Weights of a small mixture-of-experts language model, trained from scratch on English Wikipedia: width 256, 8 experts in each of 8 layers.
Below are experts of layer 7 (counted from 0) of a mixture-of-experts language model. Rows are named router (the router's row for the expert), down (a neuron's output weights, with its number) and show model dimensions 0-255. Each number is 500 + 25 x the weight over its row's rms, rounded and kept within 0 to 999. Numbers have three digits each.
Before each expert's rows: "comes before" lists some tokens at least twice as common just after its tokens as in all text. This comes from a sample of Wikipedia text that the model never trained on. Tokens count by the router's weight.

# expert 5
comes before: "0", "9", "1", "2", "8", "5"
router:500504481519534476512497473513469448520503506510489507545521493506469514476523484542521526508489485520479540492500485544485536512505521527493480492526488494468535470527503545478472503492505548485551457534486528532523474490453504470529507482523472505519482506514475543572494502519537502491490497496495513507472476508516516518510537498522457515494501462531478444484523587510495470499508508533476514466517479492476522496512457503541483492497499514468479477470497542473500524509526503508514514502524556459521488515473500480527546464521486504464479467530517492503521490537496497457491476482522507481520476490488483477491514476464461504512520493560502513517535514523488533514444540479527526518530511540486540520523504443497473477519480508496466459516495497566494520506485486
down5:451468503514542486511470485532495465498515492489442511482535479508482492508561518483509493446497519487449520464506492474502531515509512508502532513512511540515518499542554464490470490465495467510451532478503484534479446501505515508514520492527482502476507498517537487504479487513510546465543496496520514521468483466488565502490510510468506515522486485502554490489490547495502530501480498488492501544477469507459503537462461506490514519534502511520481466489557511482493503474526472509494477472474519456489474509467535568522456483497519503488496511499464463492493508492485547482481448527484476477521492468462531475522523493501540504484494474480454500488520512503505458511530505515506527483508527500511543494482468484513512494501524530498507559531478502462505494544436506
down6:531500474516527522523473497479557486524526484516518511510477494526543464513515484524507516499481487489484515509524518517500455499507528485514496458483552494487503523468497488536470477499527494508481487499504459485457472532494518435524472530526541482481552541494476522515537534521482461517544449538476523507494486495451470454508543468474453515546475505491500495501482512478512488479517561502468491465485460475447490525497486486519493486486504524484486499492506506512471488491482498513497511514531518505483498510474485511507543511488447478486462489494455517479460453554514514479504503490520534516468496491513529510535544489513524463536466489549477509563479461534495507512472480500479481527493529493501456498514483511487490541493537515527491517528536520536487451485522505
down7:486498527514500522502525490487562523498465485532550484507438434478454474492527481582535490471476513518489544531533491537497509495502491478484463479488501462473525481462459540521479470510491484498500511528554515461471523490472528507536521473517507532541448472489514525484502483503507464493516506524509493452490525493492508512490503489476479477518492467486515525492530483515520501502492503506484513478531456484472478506518474487524488501463478505448492504476463461468509487509512470535511493464467540511487504499532455449522413490456491504518482499515495537500510482517480537515484504518493477485527508486466535510515488515492525478548510523477503475452498527493502517512505520524521484476527501526490480484500521512440511491513529474498504515480476454504513511447487499
down8:474513492471519483444442538501494503499554474550483523493520533514520528441513491497522521526499466511468527467459520511516546531528472510530506541499492528506491510520469485499501549477507529498511457527470474499511471515473514504534491505491516510472504526504489456498523515494497532496515476474482503487530461542535491497466509486484497461516521488488459505478515503538518500474520513485518519493451511485519469473535512558481512556530539512507514462473512481466529494528465543502509527539440511496527516450480501527497507518484474466500468513485511519533474494522483515462493513472529533465487468450524508535475494498519452508507515471513491480554479534526527484546476527477545473498486486467493470505531495476487484492496467494493473474505491485549478496509502515
down9:432517487507512512478491523518503484484510462494501527539536530517466482480471488519528491516487488500493548577493550433503496510516504496517461482528496482501521470483526544530517519487515495482465463477485479467499486484478470527501495506546484492552521505495493477503529475511486490515491473516540542488571518457459478519485556533505529501499484492504516512505487488525504478459492470532485512445492473488479513532474495495502533478439453468513504560514540522454510519484469483502492493531549526480511509491532522524494534474465514491500457573489511466558485483509481500494508442499508482519521523510562485534489484519496463477516488531511477496479492503503516486535512493486520500515471512508512490486499509533493491528487517501527486515488520497514516523525485499
down10:505506474490432520488453526504471504499501466531507523486494480457542522530501561519487487500468532482551489484516474487436470510488474490504505495463504489512504475489470510515451490497484494508521539486500468495517490566497522492482475456481496508492508528497469512464524430510504476514535499448521556517499497527529477479490483490492499480470513517456504517522512490510486545492487484495511470464482497505509491498506469489523488510483520525548545481522525477506479488475529484497518524512507472478507490507501521479525524503497544528514506516497472498478485516479489494502499524467456508522498498482462449506442546500518518479546525505529592499524503476471539472508540469450532522509474498518528523506504549505517468483477487532512493463500460501499520505483556509
down11:504533516497505570491491485495460570497529466540498513486485478498519486521438546502537465510499479450506501498481485531526506521500542470508491512542493508469485446516527489491487485525442510497472487502495501504491507508445482490522505505476478494488523541514473463570500522504494495491549479506451512486467468475479463504548488476480536461529518465490482549435528468499489491496504493543468486463470477485477486509494504497538534505495495511522471489495484463521471482485472468493471516506480536496481474480468509499506525542490477489437456474518522513487500512515492505485521489488459491498494470522542501523516485489512478451525531497502500481502544510530508483520470494526518524469515513481530479531484498538520493539484445510473487518483499468511513512502510548
down12:506482470531531516498511398486490514477502521435481497466552513546504483531478459499469503504503498484489500496466468486527479508519510489542540491495479541500479491521477482507480547473498496516531462534513503518502430486486545490475476518534483481527494506521523454545496521518475519503480500498483466474482532502477500518525445478481501501503478517515520533521503490531493508516487524468490477507533531480509539457467503542511530520522495477486484534527464483496492481471508516517490498497476493530449507489428529485504504546515470508541479470487539521455526502506469464504507514477496482482515518520425541517489508511506534503503493506476475472497512479500524493501491459536449504505468519530514519492469475486489449482539516513486512470484516509498476519493521513
down13:475524486503510510484508458533534487496503478492523509493514515516535507470489522503506490502506467519529522514516533550520507513497485512478484463491479553478505523472477507537476531516499517510513518565489484485519496561464487522521516503525557515499449525529505455475528529533530559538489523463516476535481483491514478471507511465519491516521523496491501489509503486511491545475514496495500480466508512505501494540489491566483481467500474521520488522448466466504465536532475540502476514507489571512502516494515524430527527537457480470498430493516486501479502525477478507487531513489483466433519533479529491536535468481498513475490510480492474483487502521500504493537516483515536503516547525454509461515542507484517498502521495475485504523476508492490491512513562504
down14:557509478487467520528523486497538493529535502477545501489475516529457506520480532482514532504488451503520454525487495522518454465483474505475484510487506556537489451468538495473494477509527492564513500491528509526454508472426481457515507500528535541459502483487548537482493492504485498503499537560480485502520510471447458474505483541526524483514516509485461491467492541502482475497498514526474516505522481510506523515490476470496505506519476510481441478473521532522515491479508500497514482492490459485526482519470506513522520471529516495449537518469502481494488465544466484448518496534531515477495516527538475523504503508499483509478495539560512514495514494509513543522491502485514513500508466549525507492523513538492473478487509481507475506467488480474491514557493486
down15:494475509478472487465481478520488511489506489505539494529457538505520479515461497511508516483497513539507480535472440543510485467516492510529479512511473504526491487528537466500519543528496561501487503478491518529459504479486506463498510504496454515488509469490547542488526499500506470501478533501512447495492543508476509498493513512492506471532492486555492500494534499525529478505497488535532452522540500542497494549527545501482500475523485516477494474471504572518485511520548533503490429462524567515527511493526502491559505509504476491495500482519514489555500534469477503503497502484542482452470511501511551528450493531451482503514502505491497539537506512484475529487513521491513523487491524512498544502513528507508511511509509479515491442470527482463454500541505488
down16:492454485478503488491515489545497466493523495503515499519509558531492513481522479542530515501452514496518494570467470524491487517502495497524523523540550464483551535562524493476493488519543481478467528473489508520438478466498524530519511490441511523493498507478481543499563452490506495521475479506495518525480500484525488456528531507513469508511514496473505575498521502523477491490533495506462517507511483455495519501480525503484504508504490515482543476499491534494491490473447492497506461520512513463482504544500472506519486502530515500490511476462507545507524534477466492463478455534487465502464529488522446523511526506559454452511530506513513526496526497521500465510525503484474467518504483484523487524466485522502446477499483516519489484538476501490487493529506499
down17:500485495479537527485510509502483510479488517482516461518467535506486482507492492545526490475547477497483523446551488451507509486531493511475501502542511519466460544525535485504486478462516467482501452470505482496498461524551489471489484493477510506508482545498507489496484441521491498528500542530485509561495480466504505526533492485484469507514492477516482493519505529547524505533527533517487517494473539428512531458520536472493495509502492476508472499532514484506506475554462519451492507528500420524513529543552521497492477514452498483532475487496511469501513516509507501513466535484469470500515492526544499502477484484491540473501449494489500454521510496506491523485505487536519496485528517522455465519491491497496521493456448489456510526525529531480469494495517487
down18:517491483504476497492545502500509465477460495495515525553515488455505487500465494474498494492533493530531481480516466484487517489529502518479506508487510472517532517432490475550492508501456492501474486512498505494510544467531524524503523509439503475560519508468509471521468497489498503536517498455478479498432495498516458517488429512530525475472514520453510520467461496514457472447543504481492519486477487488535534484457502541473493494469470507526492489501483530466515458464491526498503493511500526518526502509474471533490512512489455491486501452541532522493461495471468478516542513522521522484493529462490522512482510490501490508504503462454498548536482518503506503498537472514481480527504496472511465485480533454519552516503443501525517465496469503523522507499467480
down19:497535516506510522435519514467491498487518518494510547506514480472518538509496515512478496485510488546511436476558526504515482435518473527528452478485527489491463498509480486503483493486501435498522471490486545510477467541524509544511534480510464502474538490503494529449487490480505524480495497488467500487436472476504458515477484487473496489464521473465523480487455505503520533474499541525532482496490496499557515479501475500520536519476510487517482549515510508492512523536487488504485509487538420521535490454524514493499512536487492501477475545513520485514488463526529447513499503513490490511499535481474526511536495481513535486503449492503466467519487479512490474502499482505477475475485501558484544483501496527446503500466509501492482501491496516533540494475509550
down20:501522519526521478550485534482548505499477480497500506516545465560534486489503554471501439473488549477494513505504475559478493517505498491482468489497505505473501446537492503502487516515486533540497508492514475530527492504505511532487479494503460469515500503465485492539469514478486542485494489522530511497472521500448486498512532497487476510557494507494474519543499550498531500456514510499527499511481476499505537535535453513463518515525494542526508515521490499540527511485486477554503571498493437519515517524505557523505487488467499521534486509509516499461506495491536534504493441484513529505511494486501531521457496501482463484513469556498521484478543540497546490470435495527509512516493537531501510496500526487513484508471481483482455489471524501490469509490497488
down21:509519526513522463486558488527440505477494528460517436480477552472483496521520510486457496549493482517487537515513483518527532525497485496520503492490487515485501497500481495532520475496505469472523483494535512459484558521471546507476487512512501506492530458522504429542491469480476502468504478507507495486552479486492562485506474501502518527484507499541504452482539528492510528454531517504488492557509520511490536504513519539474478478526463545462488480493490539498512537464477484509533484492451525505521517465507494523495518517505503484484489470503490500518489507466513512494473528538500517469484490563529465494518473532504522507510560542507529454535455510502497510445504517491480503462474480505530512449496502521484495520519502528530517490506501491509512460478516486

# expert 7
comes before: " ", " the", " a", "|", " his", " be"
router:503477511478525532504503517499461503515491502465495463481557478534491537470533462525521519470462529486488520448510488463483528468524526516519457543513515500508497467520501480487498482475491476520493561512506518491498459458506496509538471530539487511523494459529506481530521466510531482480482537480475525529499504519494476503534519539507498531498507456483506514466490454499498497510497528530492506470453473516484453464525465528509526492479529504495502509486489506511511535553471544495461526519489543422504496472489537440512509479503555464489511474518505548523512512524483514453528477480528541535496491497457507520528457506490482518516548475485523515544533518533478490519470501519522495498509504529491522531468488486486500474498474486504498487521522478448523503524499507
down0:483488505523515475539507465465483515481529538496478479526489483463524536504450522509513467561526513516517491478515500536503492499467488484515495468565500534447505464485508506502501482526441531499493518468525472538486489523486516530505493450471512510452499495496487516462487551497497511471464499510494484543565558476548503504481529423482480524536529493495486475517538527500487513519522493477506517491471473506512507508506490483494498536516445506487505486533500488514518494501476502473491490509515443459517486528513476532513499511466487537471497508523492487476492484520563503503542526494466472491496518527497481525507512488489523500519462495473501522530507534456524491509498471516516469511485521478500489526447459544514493491514476479501484516479507492563553510514446496
down1:441477495503472492497550471497479433472544528483450513495453503543472488461471493539477521538494487454533536499551548539505503526498473479477486491543513567481486532490488524443447518522514508478463497526522496485513499536528528522501512539472514505508484485502503534503524518502519510542471523487513477511511523492524481479541505486470497497522508461530488487487510525489506493492486524506516542467492533520489460506463519494493470552539500488498513522514551510479492465484551489578533504441504533504484522501524510546486473497497517504505543496473512473505496489507481529482536471488509494474520489500508474481474505459515483542481525528496479512498480513466494487487536480495517539490513505537520499506472555499487474512520491484500467524511491530497492484522494499
down2:492502478511466522489523469486450521524510508495563515517514465471505507541473482516470452541520496486523487505505564505535502475490501487537461472481478508500515560496502521509488537518467490503504550517505513492546504482487520522536498507512535490471497487458469446523535494499499477443491474493518441527529493508518534539463460474472483442509539452428494448507465540484475495482510464465496462498460469487481505541480499526489514480486507488487492492486510493487475521526494514504523514533524456490469489510527485484481474474509514520496501477500450482519509507496500486525479522463517535492500505486550490549494534526516482490479528524534481502490513477518488475506481503482481478495516487484525443530530522544532497516509461462481503507505501507522543480501495477
down3:477487465521472524492485493566532455476527502541487499499471516470509522501515488493478536473500501510526522506525522464513497514521507533455464494505567478529516558500482490490539486518529542543486492479499470535472525460488509492496495489471484475546480452480462510460513493492490477478482518495462536508528465478490488481515519472498519480529499484505484497495513472494517507527490498496525468542582519478516483503514447494500499534514496473507476538550508461477494477466495495476547543492440547532495518471502542467511494495498495510507519493513509455452491490480500456479476532501537493519527476483491518457486483471508462515500545507490446516505497479478522506459523521476487496505509468485462477502509492492486550462463503521455492501503492548498475492512499507
down4:551518494497509530510495481483472517492533486500492463452488476499488506506472469525479486513481460510510471499515494514564517486491513487505463468498552520500486456494491500487504475504526477505505508482508498458508516522531507484512501506557490485498443537438527464524533472454550536447522515464515483501502453464461508499517478488445498481501490472501502512465499491492459458480501504488474534527531512492482468482489512485530434481493463481498495488499523475502462495550488490463555471495550430493529471498498490495527473527500512540495459517538503501547525505514490468497514496511497503478484488492517495500483511537550489502494489491557502517545514490509459483553474483469478516520522492496514461456474519479459536509486479490508495503503487492507488468490479454
down5:506510502485478509494474448452491545529512513485494471531505551539487506518500540534492496532455452544505486527520445503494530502503500539488492481494534486499510481507510519463512496476502500453505533475487488488479513440548434495507473478506500532475496489504511539528526535491516450528490490525513491525498541486558514456435500505513465458460503516512529464485478486476493483506471504513475454512465523499482495491458504543503484459531534499497465512529498493483489495493492490515492507529533458486491474479491489513448532489589533492474521493531523526516473478518475533501497543487482497519511476509484476511480507494496470464496503450490529474498472472501546526530508507494475531462491479481451490484491495483511491510505532511496510471498500522486498499512536454
down6:464506514508543516492451454530460493512523508444507479505461505543494486506494523491470480490496465503509471523513513500534482467494496503491494440465486501507526485499463491467495511486482477499514458493490525534494437499528477457476547481487530539493479510485476450476520503499516477493519446542470480503520470510457494472506552515498494494488493505534511515500496502495516516534473511562534520498481527492526539492512509492498511473518479486508489486471465482528552499445478485503537510511516472470458490516485528470485527480520482472500496496540533529496503469531532502471502471523505512518490485520485516489486457525453498478470527514523493493496488480494442499461474511444535463488485484518493515542480490452558502512539525545483488481512476530496506516486474433
down7:530487524480506519493500518518498463471462506487511510479488448516532489548469481493503505480514493488515515510514504479471476480541490510439466504499550527524529493511480493508516451489478501497512436503525512528535497528502544513533491514495502485487455470490479463531497537523471506532546488482513483490496445483461456513572494484508514488490469541539500497476485482489499521523554510507530522493474500524519516510522474520492507509501476505538498479471486475499584503505528488507506495483511564492556503505519514465532483505487528505449459486478501447529522504461499454531501505544496469481483520466524484488516481492488504496497515477454533490525527480505511512484488479513492491519479532515549513510491452464500462533505464520511512511513502478475482490485463569
down8:489495490508485519533527512497495486475500488475510498486492526533547496514455461499487518472524490501515521495521541529524519493510531479494461497502515521476525505480507540486492473486487472468482485539553529528480479479537481518460552499531500484523518490543543460543490521504489487472502476528501508544484500490495471494526511482449495512533537523540522456509519466498490520508521495513454478542471490487451491504488518486521468524472509513463443465521504487487555502505509530476496528482475501529512586509467556524477483507446504516487512479524510443476494519493456503515538527535518499481505501512543510464494500496494521509503475508509517474530467470463470508495522504470518521520514536470488473482508470484504551514505461499497436539541520520507538525489498516
down9:490503555475504507479478456476494501504474468521512484495530498490551492481490514544529481508419490540536539495478500503504504490496559438468491507532478492475516496509492484532491515471501552517485532509447539497499477510469501535433510460502483501490487531499529500484476497540501492537458475505480494514502492526546528533489540514559519464479546478431478499525465520460520507512510475463476490491506501460490511482522518476490532500518518516503520504471503491512497513531506474457462454541525495474537505523459528459524492493489482492522495514481499505456502498473491527510490504456533489513483501514480511442515508492489513505522475467484507502521531481467537506556495483501523500493528516536505477517518472491526485474518489471493499484488488520484539502480508439
down10:481490511544448538452520477482491486506500493510484447494497524515538508463520500500504542507540505490481525481527476530466498474498520413492501543502522490537530458509532495513484470511509477504474511556523490510509518543509488495495491487494492506510487487524496518510480553532492500516519522467516514431519505515501514512508524504511552481505470502460515562530478468477501529519500509522530496432497513505505467524489492507461481495512499555522529510462495543536494481467504503487497504455457530513527519508514500509519516498531509476518495511505509538491496484526444476550481495476518529546503515495469508529502504505492482487552509494513488524484505504473478487517512494501503494461509505492529529509447521506459492457504520497536500514519469469462426442536479522
down11:540498487462498482514495503530533480497521523513503538550506474483513496499501541498492500478473506490438462536498472506449403475422482520498522500526509489505519508512532501481538483498532506518495518523463508485514484468506475464544534505492495512500529460509525517471500526496504508457482470486499522468470494476482519509439517479493459497530480501520505510468472541522524493537443450513487469487491459490470471533500489504513473495501488474489474492477489456471528448496522489502517507519535521519472508457512501484536531488514464496523520475508476505531486494492508478508495483500526491518484517505486458537512500534538511477515492448497505546455541529504500533511481481531474515502475527502514498516521497514503479483498508506542501454477509519465451437510490539
down12:446498515510532468477485497486510517480543520475460528547502501515516529525479499498512533495501557494506498522516501493488506520458475466511482507495484508468446528456478460528536508488498515506505512485495517480493513551497500503493527482510515444513504519478512516479522518518497520464517512507533507500516482489499458495589451506485527475513506494513518466518533512488468494460478499528526458507495532508456521540513487515482486492484484508512497523519532471503513473538479478484505531485517540487526529518505511456490515503469492497513498550466498544501462466478518533465494480499480550482486505468526503487536528489445525473525501482532477516520516453503553518524495500467516457514518480512508516580511527491537504484557477521500500532539542477510488467471457530
down13:483529506497496515518497483517493475482500485492475473473458502515466508496505497490542477519475471514521517467515517493484483506509490467534513517552505462506431537510525512480539542520499525551507488509503519518474467513520488537528534503499500524483529496477525474485526581517545505513527523486518481499554465473483499480468542544525497521508514499526511521511486553513466538505454496463505485460492448507483470491527475486538525526502499509545497497507490505470523526503507506542463502462511495511537495527536529506508488490492491455458559501535537461503502516508530534473525488516506478466493509491482533484513497503514494529489472485479455507504446517492430474507505512516526466542533498475506486531462491504509472495494499514495462534540512496458528540481480463
down14:502509438577495531509459534516487507493526503443496531511486498474485547515489473485481489498530499499511510511506449529485519432489484504524480528490530448477492456475552517509479532469480517471469497500482494496489435541483468527539513521517532486493546506514530483523550496458501474472520480484468501476500485492485481526482505497508504534493516513490479481496474450540486453495487476518514543532518499546481459455519485439521496473475513523455492503514498478494494481507528496499497483507494496537475504470522521486486489477524516492540471524490500482552513524513509512512534490504502499498511508519513501478547498485514528506501470502521510487488503516511483483515508520546507534521496476454517516485510559483492521505458511519452485489560477463499556473467480478
down15:497471453503467539451478513490537510498525494505502507487512499473549489454505530563448480501508500526492521493511522535481542515502454479513460520440500462523519465476479494505515506491519485509484546468501492499495517522494527487488520522489473495491452476528507508528501494447525527496503469457458489508483466527562519501491451520478461486493478487522484457500499513510511491482526510471497517513520497488507529525509525543498497458515498470496481503501526545526486473486515487507503482477511544476523484522487494509465467495542531464522538456501453522541495520505469493484549483514463473515486507427516498548459515505529512492480542510524466501497482515514498545491504563470511485520495447488492476462477514505509524491493524456505533494456511468510482499498525484
down16:529522512469520483559504482506503454503459491469493527475541453505505492542508488491499462502571490485475509525484505471497486528513450468536482519521509511543509505500488490468496512483472506488476487554479536509515493543486511536540482513505498531542539491489498488536515522486533545502522467462534496482559498467515526507476474497490539520488488520492508481483506544505525540533497505501534498509549460478496490489534486503464483501473494523506503491503513504525538545489500453525469512488515547505499480507524468518517530493482517447498505462516499523478518517484550510478528480517528501508526494510533472495487494479519489496516501465465477484446481473552473489504542490541512460499526488455492528481506512494485465527521483502530462514530450490459437477518525524

# expert 6
comes before: "1", "2", "3", "4", "5", " List"
router:506504490527503524497455492495464456500540508512518544460502444525474510465514492495523460495452521488496464478506473519482529490496495518486470519502536505499490535506483535500498527469487494517514509510494520474489511469489552500538534483526478477499494496488488488483484482453497500506463488487507500484506510496518475522516506508520482553490471463558492464458495527513487523519506499500475497483498497477473505478516485557526528532476459508496480502482465522470474504508477531533467484510472570500501474475493497494531507514498498497499457467548536517477493492475483530456533504478476516499492488498468510500501463502484459483523500487503503517567535459517482511502452473463478511500529532565489492506537491434464495496489516476494471458533411494537505539523475462
down5:500526513468499472496489492491531518521498474500508494507478509504501502517512508497515508489451498495483516529513467504455493525492487517496546510520493511519499462517534530505494493499512486505550513518491468496479499495484494534507456534517483504492491510501467456521542506540502510519495497513473500506513510536537488462499541459463446497487509530497478525514488478567483513509522510460507474503449450440476491485448499503511429493487518510450482459467482457531504491424490454514524495518475525489474521524488463505484525505514494474479470465476491504459461512467480472492507532503488528545477493540472452502505516497497476484532531540514500509483487502490517517506543537552496493546525523514480511507554474590487480492494494492520504522491507474466457524528514481
down6:541530447493470512470518562480463497460531505494513515504526556502499499514477508490510509480521525531458476473476528493494499485509499536471524466493521534519450495509481510449514491547491482518527503481522510492500509496499493482515485548519504508488516512479481475477503527456469485507507480513513524493486506495498529508522456500496468545554492496556522514511478519525518526471518509470491471517489519494504466433482517475469555521516497536497526517493505525482515514496526508454508498477497529506547514470506517483502504509515543468541516528540535493538483521473474519531498487495537525521550503494487513430520452448516525491488467488501562498504466508489505510518484515447512511480471497510499518492507491442521535493499509481491503487485455541555490482495460550
down7:519491535471478472492488488504465530517517472486492501499468531485484483540508491489497498473506506506490451492534537504523478541503523535467462478519525501500492500512535502458530434537492437489503481462495483522497511473477502533511496502510512551475518541480523514477507530507497497456514560514449514525479472476529516504500482464490502510568517520499512534519506480533516505458546480498490490456482422508491445503526495480484496483481471502529505479463511471508524513486475503503507503521568492468511500530516537465507528490477505510437510506538478482458509488500513507478471464510526477507517476496533511519498535484497514539516478524494468506473491504480459495500475490559507548513525534531477458565530503506530500498488489514527498501504489508475445507516509515
down8:481520541496525531513535491543517519502478488494505553539485468543517535490483509505501459462471474518496503556446470482541511449487490493520491506505483490518513518523522478496488485469510512480465519522520479502470476500512545528498473455510494469487500496502467540540462482494531483507512488504501496513490516475475483483513507473500494535546460544494493515539480476491514506548530506504509508518504480507487520537548485510501498549489504513459510531509510533548478504469450526493518538495485515486418513521466507525461485501556512540494532544521519550466496508509499474495500502498468482514496452465521495511504495466603503545527519488513512470473514489532485496511521541481482493483472495498499507507531502507473475530521484544514496499474463512498485479527512508
down9:531525502528500531474519495513527512497509517507459474541465486522521521514509462479527465473462490511507482502515488533495528522515471516510463507483511514482522494521478523494508511483443488456496484484481503476534546500493459498517461501521525552533471514505482470505523526506459497477473469478472499495495486461499487468479498502464459515543482451490471504543493476532479516513468533512468540510494486488492522504490470466465478505498482475548551466490512495508496479505445479502482448483510552484484497490530480505519480489521535462502510515464506488463519487473545489542554525489528467456472488512483519515452504440502498499474517483512482540491489527480509483503483548501479539525456494497512505503478471448489481540486533497464520498526526473501458525499530562
down10:493457507515513524489528512493465481469522522511465496449535510501489445490507481509540480529488546442509493508544494487514552553490465530454492521464476503508478521486504523478475563468523509459533469488544537483486503509537511519511543520470534477522505515514473451489504511480490491492497512498458461450499508483525528520496503525469503499528503512495497480516497504563504480516497515472464547493529468475537499487531494510477527491504470507468518493526537471490494499529462475507496539481512488455495501514505462529546485505472511515454495490515513510499463510500548533485498512488506524498500499534486479520456489496513498524514509477485511460500440507500498528569490532502497502476525432534507450497523540477503467508501515483504507509489530522502521559493518485
down11:522488514509518516486480501512482511488487509513498460497455440455464479524536495524481494509542508479520443514517476502533548491514536516531535504509462510479513532525480499473407508486461536485480499528536510523506534479500503520557471493483539520519484475475533500493508458516481506459515486504529453501501465492465568507499508498492515502479477523508521459464527461533481515495465502541498494481527498500490495498523478509481512522492507466504495458507485484496498528508511482529510471503558550515512515508487508554492534493499525493486505471509507420511549474513503536479497512479511510506513510524520501537494455468488501509527526454492489503497514485544468518471492512454491480553489518485526492453462503515538477448501524465509497502540495520501521510493509491
down12:512519477477503508472481475461492520518509503481489490492497496519528490545495510493498515523481490495486454484463518472518479490540484479521520472520463486492498505507535518476491465498545490493502454483503454523502503498515499447493479527543488457509518475478519515483505475440549506512508476505491457475518464539504506511517502537485483480549523493532469508474503498503475467532498490504488515516512549512433533508492492508544470475483477507541508503488496523524485483509505492464505525490495522470481509497498536482502474518508517455470499439493517489523440483495480509503464526494440551513505480487474484500503480503481466495533541526499532507525559501527487493465459532504498525473485492499514477465524489536480559527518528515498557523491493529504474444501518596
down13:471506480480479509484511472522475493520519529497505519523536499514499499499514533507481465537507513487492484513474530514490528518496545533522533506542488484484503528540503509514485421543533498501485499492477492470509492510499482471501486490498497504573500486538525509512441531526514494441480490487467505481478479473490498509516489554521488465511504530450507519514501556493514522489516521517501517470488482512473515512525511471513509515503504496556502528539477486496479517488532505505506499539469451506517507534532507463490511478553538479496539487533496502509511459520473482465490471504491513547475515502524486505454493493480530516551538504477489487467496504522503461525481490469507514496508526468592512510491451535478485520515447542474542554502523464525469458526486492
down14:510497454518541538534476496483490465486518485518512490512496509467494505499490471480460499501517481491490521535522500562513466477483470493480532482488529513505527514515513480509513510549546487469470487493492482506477507454485479481514538551531512457486426497456485488512508500503443513481493493519520512490485507469504516509510438490493485495515438485504534523492486507504512449502453451493522528479532537507489524475507433513504482484505508489533498464476491514475489517498527491521513553522475507516523485456528512517477464450465482528490476477507547545534436521493476476485527518509520514516490479516453506497516492478507487524460540504502474522546499487546486523504526500547504481488486442484468509470514488498501526508516479472483517516464514535528531475529532508
down15:484537519530518520529486501500514512505485525494514471494492446477486490514503475468488487478502486491521497470481475540494482489483498512548469438470537526496516511468492517524512484417491506498461475513534477504460488489530516510505438464512490533489489496492490496545521478451437508497456508486507489553503509458486518467464470473547508468515509478526486492489534473537483502444489503513487485509503504510495544488475474511477521496482460488503461497497471539478524491490511519531493524492504486475512473491471446561502511493451463527483486528497524535508475510516506521512496504507474461501520510491509504464479503524462515497498546492495487484514554503489550510462469503489530475465500501495486522468501489536520517508527537538526504483517533523426504498522524439
down16:511515502520456522515513497507495527473519511523486517503507505460523474511507510489522540540474487502464507474525485535460446460525500509483497515517496530477485535491512471504535559490508486454482522461558483532515507517509460491518508472488481454479494529518491521532485498506420489459462494511511499521525478498484493478507508467499521516511516514535478507491473519494504509470496478541545528483450503542484480536461522543488470483443524489471533523468477497529528523541532492494512511552480546522542511493498504506468466505502516502497471496512523492510468519517523513543523454508525495523502532471547487528495509444475506515463511478505523492512495511476496488492534478513523503470510505527555513463508548528476535475516534476499460535498486505509470441516528487
down17:525477500551470483493494528494493490499472485474459526464474480476478541481492478554505512516476507513489502557528503481526518456522548472541500522516477494515485534493537500542493492504484495484479532482482491528522514513451514510520480545477444491507508493480497527457482484478490476494461572519500536513531463494500536496458512541485481501492510529506491545467504499476516490494477543483492478505545513484475465527537483465510529496492510500527510555541480515503506472519554515532493472551513593489506506497487500541513491528525514501522524493495480490488525480501482525514495487494471526483533493476457479499451507474511475508493491497532503509510517524502506497495487471555481460489478505500462509516499483468519518469489532590488466504504484495471479508476479505
down18:497485524552519519529564479514514551470506520488504526500494459477479476488505486485541457498527506467506489488531535451522512555520518519500479535513472494509475505492519469515426538487455508539499467499491542535501506522455489548529495503483496466484482478520474509469527483487533514508451552534523496460512490495463502532472505487530531521464510460461508498527508534486454532478506509477507486444498449470521475519535472480531523519509517448473505536486468537502461502516500496499490498500565513481491506476464507515460526483480485536510461502535517491473467522506501499489472526506494515513502540499499495480494523512478472461511519535491507505503492501461540513500495481502500511506570459496466505489503480498504521484497517482497493526473512516506503453478478469
down19:466529499519523462510533497527462502469498496520510460515504515483512485498513503510550480524464517540502540513500548506526482530545530494466523517466488504480490486487516518477525473529474509481526512510510491568473515521496497557464533474489469492524478465483536515487497485463477491500480503467495491515534491472506502521434548494528542481493492509537498490555540461502519492490487507509515528492505526522487482473539511505497449458524504521476514465511512488480513535457533471509492516518506540507491567472476508479456466507482489449475539537512506505509492505490531524515499502486496443451479504498507515466555493481499495511486452544492515509510493535480459531491494497488501472469472486492550543532548467512488492527520518454479527494518493518511473484467515498
down20:511516480519537486436500521488534532507457461487517487532495501488451494516490513501486532532512502492526507474498482521456545489464527473503488495481484494473487485517483484483462509446455484493464528508510465507518508495532495506502489534509527487529503483509451488511513502497482456489460475500483529474528511454492453511491483512505495500500522477545505535473501520530541520459545487542507488482513496495531502509509505497513463450495544445465535526487499504466514526510512491481520479502496506473525522476536495498518511471529536471520494510480496498468540500556543527503513503476462480479444493522477459539478462481501467504491497532506501461483454498503454539467462507501563473513510492519522473471501535485483449557478508504473505440495484504512483515457502491
down21:520514529503514462477479483516506523519482460522488543488525481497474529508481490464482470481503485504444511478497525504490528519549497534533523555529523497530486481485510537528458514481517508503536472454469498494524474487528522517507516512502464523470474441475502455505497526498493510512510480500506484527506472482482455491473509501505507519511452532496529501520509537491505519525530476518533470481523458514492449532504487463485537527494526475513521478506504532504488472525560544464536518494466459523498512484496488463489515467499508528492550503541548477504493537466484499440480492454503512541517480527513527521445494466473504476474521492529466460507535538490486474497513498470510546508489495516514485504477503538490507517504453514465513495511444478534524487447492516